config.toml
experts_per_token = 2
d_shared_expert = 192
hidden_act = "swiglu"
moe_layers = [1, 2, 3, 4, 5, 6, 7]
router_score = "softmax"
normalize_top_k = true
balance_bias = true
router_z_loss = 0.0001
n_groups = 8
norm = "layernorm"
norm_eps = 1e-06
tie_word_embeddings = true
beta2 = 0.99
dataset = "wikipedia_en"
Below are experts of layer 2 (counted from 0) of a mixture-of-experts language model. Rows are named router (the router's row for the expert) and show model dimensions 0-255. Each number is 50 + 10 x the weight over its row's rms, rounded and kept within 0 to 99.
After each expert's rows: a language model's description of what the expert responds to. This comes from a sample of Wikipedia text that the model never trained on.

# expert 11
router:85 38 41 34 73 38 51 56 44 82 54 65 49 71 55 43 27 64 56 58 46 47 30 35 49 40 43 47 44 56 44 58 55 48 60 48 66 51 34 52 55 66 53 47 60 42 49 33 48 63 58 57 59 41 47 54 45 54 39 50 49 56 57 37 30 56 68 60 52 62 37 47 40 50 41 61 43 40 46 52 48 51 50 57 48 56 33 53 38 37 50 41 41 57 52 52 56 50 45 47 51 32 49 39 32 46 58 69 42 43 54 50 41 50 42 45 49 34 47 55 65 59 46 46 45 58 50 51 42 46 57 38 58 45 56 37 43 61 64 58 42 46 32 34 54 40 57 56 47 59 56 43 47 66 53 47 52 27 63 34 43 42 47 51 68 60 51 35 52 46 63 50 57 48 46 66 39 46 63 65 43 31 70 52 42 49 52 61 47 48 50 48 59 56 56 46 55 46 59 58 53 57 62 67 51 56 49 51 56 62 59 55 59 52 45 48 43 41 57 61 56 49 27 40 43 51 53 27 56 49 45 56 48 34 65 40 49 65 42 36 66 53 42 69 41 56 47 36 43 60 57 81 50 46 35 44
The "or" piece in words like corridor, mayor, honorary, plus civic nouns such as city, election, school, government, seat.

# expert 56
router:57 54 58 29 70 37 57 53 56 69 61 61 38 43 49 53 47 52 51 68 44 50 53 33 43 40 63 48 58 46 45 56 57 53 49 53 54 40 51 43 51 61 49 40 67 21 48 43 47 49 50 46 54 46 52 60 46 62 30 51 47 45 59 54 36 57 41 45 66 39 44 44 43 61 42 70 50 39 34 46 48 63 28 45 43 52 35 57 38 25 66 38 49 47 49 28 48 45 39 46 41 36 47 55 40 60 51 53 62 69 67 59 46 61 31 46 60 38 52 58 45 56 63 53 70 49 53 65 55 49 48 38 38 49 58 48 47 58 53 55 47 45 17 51 44 34 46 49 48 55 54 45 37 47 62 43 56 38 59 50 47 44 74 48 41 55 49 27 53 56 43 48 58 42 60 40 41 50 70 49 52 45 63 65 44 53 76 54 45 44 60 55 55 38 66 51 59 51 66 45 58 42 46 47 74 49 43 41 46 51 64 55 44 51 41 63 48 48 34 47 63 36 45 59 49 42 46 54 52 41 39 51 62 48 55 38 39 40 30 41 53 52 53 68 56 50 45 59 48 63 41 75 59 45 49 36
Mid-word pieces in names and words, especially -ist in Vista, Pakistani, Statistics, plus V, Gu, Art, ictor.

# expert 44
router:59 40 46 31 52 54 48 68 21 76 43 63 40 53 49 44 49 52 55 55 64 49 49 34 40 29 43 52 53 51 35 43 61 48 55 51 60 65 60 57 53 63 45 52 66 40 34 42 54 43 36 54 52 50 39 66 44 47 42 30 52 51 65 50 44 61 66 46 46 49 38 48 50 51 46 72 49 48 49 63 40 59 45 55 40 60 27 65 36 38 49 45 36 54 56 44 61 49 45 39 52 46 41 47 34 61 54 63 55 51 64 51 40 50 31 36 38 48 51 55 44 64 51 65 72 52 43 49 43 46 61 46 51 43 50 50 60 45 42 55 45 58 31 26 47 48 39 45 39 57 58 27 37 64 57 48 55 40 62 45 43 48 54 60 43 68 44 39 63 74 46 54 35 53 59 43 55 49 74 62 45 44 59 41 43 65 65 62 42 35 51 74 51 48 53 39 56 48 69 45 40 46 64 54 79 52 42 59 50 48 62 50 54 52 41 56 39 47 50 67 42 34 42 56 55 37 53 54 41 39 34 59 37 56 45 39 48 47 47 48 63 47 56 52 51 39 42 53 39 49 48 67 54 44 44 54
Capital letters or clusters starting capitalized title words and foreign names, such as S in Sisters, Sch in Schult, Kh, Sy.

# expert 59
router:70 54 48 38 67 33 46 59 31 77 36 55 58 64 37 59 40 62 67 54 34 51 45 37 44 49 45 47 63 46 54 64 59 41 37 54 66 50 69 51 54 53 46 62 66 43 36 59 57 67 52 56 49 38 46 45 62 55 47 45 44 54 63 32 54 48 71 52 46 53 39 46 36 43 38 68 51 44 55 46 49 60 43 48 41 59 41 52 49 32 58 35 43 30 59 48 55 52 38 48 40 40 54 40 40 53 52 64 46 49 67 60 54 58 40 59 51 41 52 50 47 46 60 55 45 41 46 53 35 45 40 53 60 40 60 56 73 52 41 42 55 46 27 41 42 49 44 37 56 46 61 40 63 65 52 51 47 35 63 63 44 60 66 51 39 76 56 31 57 31 48 38 52 42 60 56 53 56 73 41 40 32 56 64 47 74 56 57 66 45 35 61 60 30 43 55 40 43 54 59 39 40 58 47 61 52 57 34 39 55 50 56 49 59 51 39 61 43 55 55 48 28 47 49 62 53 54 41 49 41 52 43 60 41 44 50 44 55 40 33 44 60 60 57 42 62 47 60 49 43 54 62 55 44 49 36
Final pieces of proper names and place names: -shire, -field, -ham, Kozl-ow-ski, Cobbl-est-one, Kerran-g, Purc-ell, Zir-id.

# expert 27
router:66 27 39 43 60 31 45 50 27 73 36 65 56 51 47 53 39 54 63 53 41 48 34 47 56 35 40 44 47 41 43 45 54 35 46 47 58 49 61 48 45 68 59 52 61 22 58 38 62 56 39 61 54 49 46 56 55 56 25 51 56 45 66 50 54 62 44 49 62 59 49 46 43 46 49 60 59 48 52 37 49 57 48 55 51 65 49 62 41 48 74 42 49 55 53 47 75 51 38 38 52 42 55 45 46 59 58 68 48 58 59 51 43 42 51 38 56 40 53 51 43 56 53 61 59 48 53 50 46 51 52 49 56 36 55 44 62 59 45 54 46 57 29 41 45 42 46 31 41 55 39 39 49 57 72 39 51 45 70 58 32 44 54 47 46 71 42 23 60 46 54 55 40 47 49 61 55 55 68 52 55 35 53 49 49 46 65 60 52 51 48 60 70 34 59 35 43 52 69 57 66 55 58 60 68 39 52 53 47 56 54 48 58 48 40 50 43 44 44 70 68 37 38 46 46 45 51 47 42 42 42 45 38 22 37 42 43 54 47 47 58 51 46 70 59 56 39 51 47 63 66 72 46 35 46 48
First names and organization nouns in tables, lists and biographies, e.g. John, William, USA, Team, University, government, district.

# expert 42
router:75 46 41 31 52 26 49 44 33 71 37 54 58 61 37 52 48 69 62 43 42 58 34 43 47 47 40 45 73 39 45 64 39 36 40 46 50 48 70 49 52 64 55 44 83 41 57 55 59 55 41 51 53 33 54 49 45 47 34 41 42 54 68 48 39 52 55 51 44 34 59 56 54 63 49 63 38 27 47 44 41 39 47 48 45 58 47 61 37 48 55 38 62 66 45 42 62 46 40 54 53 38 43 52 53 48 51 70 52 52 62 44 34 52 41 42 49 57 54 68 48 65 63 55 68 53 51 45 50 38 55 67 49 43 60 36 41 50 46 47 44 43 33 51 59 53 46 46 45 61 52 21 58 61 41 62 52 33 58 59 43 54 63 65 45 67 53 35 62 57 46 53 43 46 55 51 39 46 57 53 33 37 49 48 42 45 58 59 46 40 47 64 69 40 48 54 48 42 69 52 52 48 54 49 62 59 40 39 54 56 48 51 32 45 40 35 46 46 37 60 46 29 46 57 58 37 59 39 52 38 43 46 55 53 62 47 55 56 38 41 57 48 48 74 53 54 55 51 45 38 46 76 49 44 55 54
Final letters a, o, y, s ending names and words, e.g. Colombo, Flora, fantasy, Monopoly, parties.

# expert 45
router:62 44 53 39 73 38 40 66 39 78 47 62 52 40 52 46 32 65 59 55 44 59 50 33 32 35 35 50 60 55 40 57 42 47 59 42 40 53 55 67 61 63 56 46 55 24 52 55 59 35 45 53 66 64 41 53 61 65 26 49 49 49 66 45 45 43 51 46 53 48 59 40 43 40 41 51 52 44 44 60 57 54 38 62 41 62 44 52 55 30 50 38 51 49 43 43 50 45 50 51 35 38 59 36 45 49 56 53 59 62 70 69 46 63 40 38 47 42 63 60 51 62 62 63 59 50 55 44 41 40 49 39 62 23 53 51 39 59 32 52 43 47 23 35 51 57 51 50 34 37 51 26 51 68 46 61 52 42 68 58 47 53 62 66 41 65 53 32 44 57 53 49 45 59 56 59 49 45 64 47 55 50 50 43 47 53 44 57 58 42 46 59 46 57 41 36 35 70 61 53 41 59 56 45 65 62 67 43 48 42 53 51 43 64 50 44 42 46 56 57 56 38 42 41 46 56 53 42 57 47 48 45 48 54 48 58 42 47 53 42 47 49 71 58 42 61 29 40 44 43 44 67 38 61 34 51
Word-internal syllables, especially on, and, an, ath, inside names and words, e.g. Siaton, Solon, donated, Lithuanian, Secondary.

# expert 19
router:65 43 69 34 56 43 46 55 39 79 25 70 44 57 54 41 32 47 66 54 51 57 33 30 32 38 40 47 51 44 48 61 47 48 58 43 45 51 45 50 47 60 51 52 61 44 50 53 58 55 48 41 46 55 46 47 64 60 20 49 38 54 67 39 64 57 52 34 56 28 49 40 56 48 38 74 54 38 49 52 40 49 53 48 48 47 46 47 37 38 61 46 41 59 50 53 68 35 37 48 42 47 52 51 44 55 60 54 63 56 44 41 48 58 44 47 42 46 69 59 46 55 54 46 52 56 51 48 46 40 57 53 61 43 56 56 45 47 54 65 58 58 25 46 56 50 51 37 46 50 54 31 41 48 54 63 44 55 75 41 44 44 64 73 36 60 31 37 55 54 44 51 43 54 53 51 37 58 71 44 54 33 52 48 67 54 65 57 51 43 46 57 55 38 58 55 60 31 75 45 38 73 50 63 54 38 56 46 45 47 56 54 46 49 35 43 39 46 44 52 50 32 34 48 45 44 33 59 46 46 44 50 38 68 54 52 57 55 51 41 44 59 41 59 54 29 38 51 55 64 54 63 58 50 52 34
Inner word pieces like ic, ur, ap, pen, often after an initial P or O, as in Perpend-ic-ular, O-pen, p-ic-arel.

# expert 34
router:58 47 47 42 76 32 52 49 48 79 57 75 35 65 44 47 52 61 67 64 41 55 52 51 45 40 52 45 57 36 47 61 56 73 40 64 52 49 45 48 56 75 55 47 55 31 47 47 54 38 40 50 61 47 55 62 41 51 45 51 42 48 56 47 53 47 55 44 53 52 54 43 29 48 34 48 53 33 48 50 56 50 59 64 49 74 35 45 21 29 51 36 49 36 64 36 67 50 48 44 45 46 41 51 53 39 44 58 43 54 54 49 43 52 28 61 53 38 67 54 48 46 43 59 70 42 48 54 55 56 66 52 66 51 51 36 70 63 43 59 36 33 27 30 39 46 53 56 37 53 56 31 41 61 57 53 64 49 55 54 35 47 46 42 44 50 54 34 68 45 55 42 60 59 50 48 38 43 66 48 57 41 49 40 60 53 54 55 53 39 33 61 65 37 58 44 57 49 46 58 46 68 52 60 57 53 58 37 45 55 65 41 40 39 37 47 46 50 47 47 56 37 25 45 44 38 56 48 48 42 49 64 49 57 57 45 50 57 68 45 47 38 46 55 51 53 41 49 45 38 46 63 53 53 46 47
Middle and ending pieces forming abstract nouns, such as excl-us-ion, Bus-iness, Inform-ation, invest-ig-ation, and -ment.

# expert 14
router:72 50 56 41 58 55 52 61 28 66 44 68 52 50 45 50 39 65 56 40 43 50 40 39 42 28 45 53 58 36 39 63 60 55 52 55 56 52 77 54 53 64 37 61 58 21 45 51 43 69 47 50 62 49 55 55 50 69 40 54 36 51 58 46 52 66 49 51 47 47 42 47 50 56 40 69 57 43 50 57 50 49 41 59 33 60 39 65 42 34 49 35 45 41 60 45 57 57 42 44 52 43 52 44 45 65 45 49 45 58 55 52 53 46 37 44 40 40 47 71 37 58 43 55 60 46 46 67 40 35 52 35 54 51 61 43 62 45 50 59 49 48 31 36 58 44 59 44 47 51 62 18 47 60 53 46 45 30 49 46 46 53 57 47 52 75 51 48 35 63 56 59 33 48 59 51 48 45 57 63 31 43 51 50 53 66 63 64 46 36 49 71 46 32 53 39 52 46 60 54 40 40 67 58 74 47 47 47 38 41 64 52 47 50 36 56 52 51 47 55 50 45 24 40 46 52 50 50 54 45 38 53 43 53 42 37 54 40 43 37 56 48 53 70 47 56 43 58 43 45 42 81 47 39 38 46
Single capital letters opening proper names and titles in lists and tables, such as D in Dutronc, G in Graeme, T in Tournament.

# expert 29
router:64 58 38 34 71 56 47 47 25 78 34 66 56 29 44 50 35 41 49 55 41 59 42 50 45 43 43 53 56 65 52 51 41 70 57 71 52 51 44 38 44 65 50 46 64 28 58 38 50 60 56 65 55 58 38 51 54 50 31 48 59 53 57 58 48 68 53 57 49 56 47 46 37 48 31 61 40 50 32 62 59 50 29 53 38 58 40 59 42 32 57 31 59 45 44 44 60 37 43 53 49 42 52 47 40 44 45 59 40 60 58 40 50 55 43 59 39 53 51 64 33 41 60 55 49 42 44 58 53 33 65 36 55 45 51 38 60 50 52 58 50 48 39 28 56 54 48 42 46 50 66 31 67 57 46 55 48 40 68 57 52 49 60 54 40 58 40 44 54 56 47 51 39 58 52 48 47 57 70 54 67 37 47 48 54 54 64 50 58 30 52 57 65 41 40 55 65 46 55 41 47 55 60 51 61 55 69 50 39 49 61 42 35 54 55 56 33 49 35 48 45 28 29 45 58 42 47 46 45 56 43 44 42 60 62 44 52 52 33 38 56 38 52 71 55 58 39 32 46 61 58 65 50 44 44 48
Middle or initial word pieces, often Latin or place names: an-at-omy, Cro-at-ian, astron-om-y, Mex, Californ, San, Angel.

# expert 0
router:72 40 44 17 53 46 42 58 42 71 36 66 63 58 47 51 57 52 63 40 43 48 40 33 66 39 44 54 49 41 41 57 62 61 46 54 63 59 58 57 40 61 50 56 60 44 39 45 62 60 36 51 53 52 55 42 45 64 60 48 46 49 54 57 49 62 49 40 68 44 34 37 37 57 45 59 28 39 58 34 49 56 50 67 28 60 38 59 39 33 61 48 37 50 61 55 53 45 43 52 50 54 35 56 45 62 44 61 63 54 63 64 45 45 39 51 31 37 60 59 45 56 56 54 77 41 45 51 50 25 45 43 58 41 66 45 55 46 48 49 39 63 27 31 57 44 47 52 44 51 64 27 44 50 55 44 56 37 70 57 39 54 59 47 52 65 51 30 57 58 58 51 40 42 46 47 50 53 65 40 41 46 58 52 40 63 53 56 54 41 44 68 70 39 66 47 56 58 52 57 46 45 55 58 58 43 42 48 59 42 60 52 41 52 57 37 38 51 36 54 55 34 39 49 39 33 37 33 52 54 47 51 54 44 57 41 47 45 57 55 55 53 57 67 54 37 39 47 50 56 71 66 46 43 52 55
Mostly the conjunction and (also &, or) joining nouns or names, plus capitalized name openings like War, Air, Brit, Fran.